Weights of a small mixture-of-experts language model, trained from scratch on English Wikipedia: 9995 steps.
Below are experts of layer 5 (counted from 0) of a mixture-of-experts language model. Rows are named router (the router's row for the expert), gate (a neuron's input weights, with its number), up (a neuron's input weights, with its number) and show model dimensions 0-223. Each number is 128 + 32 x the weight over its row's rms, rounded and kept within 0 to 255. Numbers have three digits each.
Before each expert's rows: a language model's description of what the expert responds to. This comes from a sample of Wikipedia text that the model never trained on.

# expert 13
Description: Capitals in acronyms. Single capital letters and vowels inside acronyms and codes, often in tables (NASCAR, KEGG, CPI), plus degree signs and ü/ö.
router:168089078100120142170111111180145108171097099142141085213108122122167179095094141139154122161129161122134091110125053158149141180127182169159156166073142091184096123181122135154092078086135100129096189118142183077150121133076133054088082102111101122144129126085082188184142112092158094130118141144161144120097140042115130142129162072171091158135133172163090158081088159118073110096103147158131143152142179101105090082161121133127122104122091076120108089189147124147099115144163080158174141157150168142138142149124122192099103124129112137164182120083121158174134154148101109113122099126157102124134089117192114091184156151131125132128101150115111157132129155153139077206081
gate1:159084104124148085172149134113093114071077178111159140118158092080154187128160128105160102112122152139168166126130193093162119127113178114117075103114116131127141154097192198120104174077161087119119130179160161078095091082136072158097133111158113129109164155117101189174186119154160189135130150066153184082172123172060164114103118087169099174155106132168135151131146161137094178200169119072123141142109131064113150096139152107078141071084140109103082127116094122163137104123132112119105097131142088066120160136154114075116126146118118185139086147079132119148094070170095143102126125146157103132122143101202138067099173151121123156081131129105161147192145146114137118111166
up1:086153127140148078079139091147108062111099160162112150128076157102161192097114135136136099134090149113110132113176142049165091116201144159115136153120109132101142136119115163138092054103143114139139118081112133135135090158182082120129186126137116159106090073102084159125160080148192164093077121084123130150073130134135162162125107140142154163173128166053123150136140055088147147032147099090112170142095151144191116113099113146141139143153101110080114214156131105108127077172108149121141135127117125129150072161108136136067120161117144137158111139115141154211094114136149164091170119114118147159116127103187148134108119161136168102067150097081082109128131184206188152167114
gate2:098125128111080072073148087119076143123144083142170190109124094090124083173101083118103115146103104105118056153114114163141114144134128116177078056133156123166098117073081140153131071128168155152139183053152093141146062114092174111116113139170165111072110069116074193169157126185144133182115133090112165108097143097164166163185144115121215073132113154171128061130117097150107174126155126184187144061124128161099126141134093106141163096165086141121130076156129121157117096197124149116118155136115138195116169135138118169144154162135129159109101156124111133177104159089135146172184143085128177152112087085111168115136094153114147097141121105107121146104117135144121128086160
up2:127119135088149138130113121117122143155165105127126127144117097139097096191107165119158132153148098124202086119144131094168095126136187145158132085069139049118118200082130096126108121094094132101149178129096137117168069114107104197097155083060166130096157174156093152132120101115063173127164143100110128160101137075100179123094175121168159144100147037134145121067126090125063107083125146081138156116192098112116170133115164129165117108118152116104087124160144166123122094154137087118130107122155135229072124126139181112147160144126112079195120123114072153093090103169088123095154154101121216117139107098162160140141105161173093108154143168124162145086122151143127197117167
gate3:140082121149166153129123114131117099110151065136133054133128145149070107136101082100182134139107105180113095138133078139111118122121115185139094145129102125063156052081116136163134098125176101105153069147150082082122113148107102110047122178138085119134100082137166135165147121114184102121138110116132170126179158126134144167036192161199109162142112188129138157106193168121124122185183106156075181141132115103147082155151166138131168162060144144103106129122086157142173133080110078085110122183102112092181088164140170187157200115098129148111132129100156121092083130124140126170137090120101200139164124077072139110114155114110190139147140103130163107147105124154136144127115
up3:168130121107136133117111103130141089098163124177039182136094150141141159145138101073158151120133097152086117090111131130060101175117123127079111127167083092073138155172169152185170091125142087114100129116129151164121142106086115171121106136067107156162093106114068134109131152169039104099123090140144113168174114120090105173120149170110182100145135161084178175088130148046169147136131104213136145098089182138138109142145129135088156112162145153165122131174095168138101131061119100164137137117159191157137160175124153165173172150168147106108073128123127112115072145226138140096188136137126126125091130141114142104122089103141111141168110063126127110114061111105077148074152
gate4:102147185125125167159142110107127135115119103129163146135103147149119149099170091162050165100183126082123165106127086038130050162071132108156138159093178146152159133095127195118146110133130113143019140164126174148127121110144071103118123090105118121105102075136146091141160113123129164143151203092159119138082111154125131136138128156125154174132170128108158084174083083110161105164115131141150101159090185159213092110114102122079145103121171146142106099140134158153166162083057114099176142126135161139111092194155079109130105136169124071155123123198136139083130076159120137086136082165161114122106151129192155111147171061121140110096080144151121166145113076102125126111180
up4:125133147141140101170143127105130149119147128087155089135095146125125169113144121168072173052171133053120145113163107063142082153095122131149137123101159127130143125080209137059167125126080168148066143149143151122064166117191086079112094113160149102042152106140125059183115120084136144132153163054171082115058135156118106141134106116131155171148146148132138107141085096106100101099137169177171129148134142166149073119089115155134171105131119143156126134110121132144180134101079101108147131122123220192096096177136105126125113094153137035134125118153156150087109154164100161065158128152100102143132119132213202118144158090139169124109088129173137170150139121130136156115111
gate5:141129095117108135130101140150150180060148173113088152182113165153164113123141132122181112068130193116160104150169119181097168149145124092139086090165098157070147109100151150085157110121186085118190127126137089199141192181088132110208048113129086140154079132145090109158122111136077138191094160130094178135083100174057106083117157149077120134135149150097114115183120112147083154148201134145121148111098078114072127101142088123114138151090134083138091140112133127117166126144122110153115122149106201165165109131123181119156135144165099163092159114110148149114119108095103135131116080147142033149124141098062119159115112096104104120162135134135171146153112085161125085191091
up5:092165132080173143123133159106179122166126140126143135064112124069177130089128110134136120164138151161098126087161100029111130084116144089065156142051109118131081114115157143091151115209116102111125123133131165117121145099139109158125170131089138125149137190069138099158128141062186059096113074149179106117130140136166173132135141137182146138058066120114147066100159139148144105151126154080124187158190105142150131112122161163141142116174072143100108105081141117178099119144170072120171099113131058092137141134139114183106136146138162158153101100163149085108068154116153128140148155137130105117076133100180182140153150126178173118146119168092097066120127166136150189118196
gate6:107180125143091164163097120111160110087130108093155124145122152133134117083163096155140142142112129190162139161163080086114117128106119109103101162128127088104154048096146136143115070139162175140127086102153173135136091151131084101122188137149084133097168055098163113111082161158126118142108154139170122103205102141171199125104155113117094183185115112149104117143079130127123122156136153094124113151130085111129102108161191138106125125104177146186186124140142169211099161131161065197105147100128084103144154101130034198125098203105101092088122137110135119106157193159086096145075093130112135120110160096159158064179152087133143152146164122090168121085110110149131064128127
up6:121131167115171122127146141090175098175106116127122091093087110101110132161120103136128120210149149136117165142163136170174155122160121120118157137092191147065155125129096126063093070142127085135125133142147104138081049162165133079158130106157152116044177124142113161135044179174129169125104114102184153128126150156180095151117147103137113178149164135066132124071108121134070204145091107149063145092081090082113116091159129181180177175104120121134151155101167135177138171193140099194103169144156087132132115135107080131155095144132167127145114099084124094118174131107118133093138148102110173092149113103152116131088068111123148103193063186151120130130083124115115098120160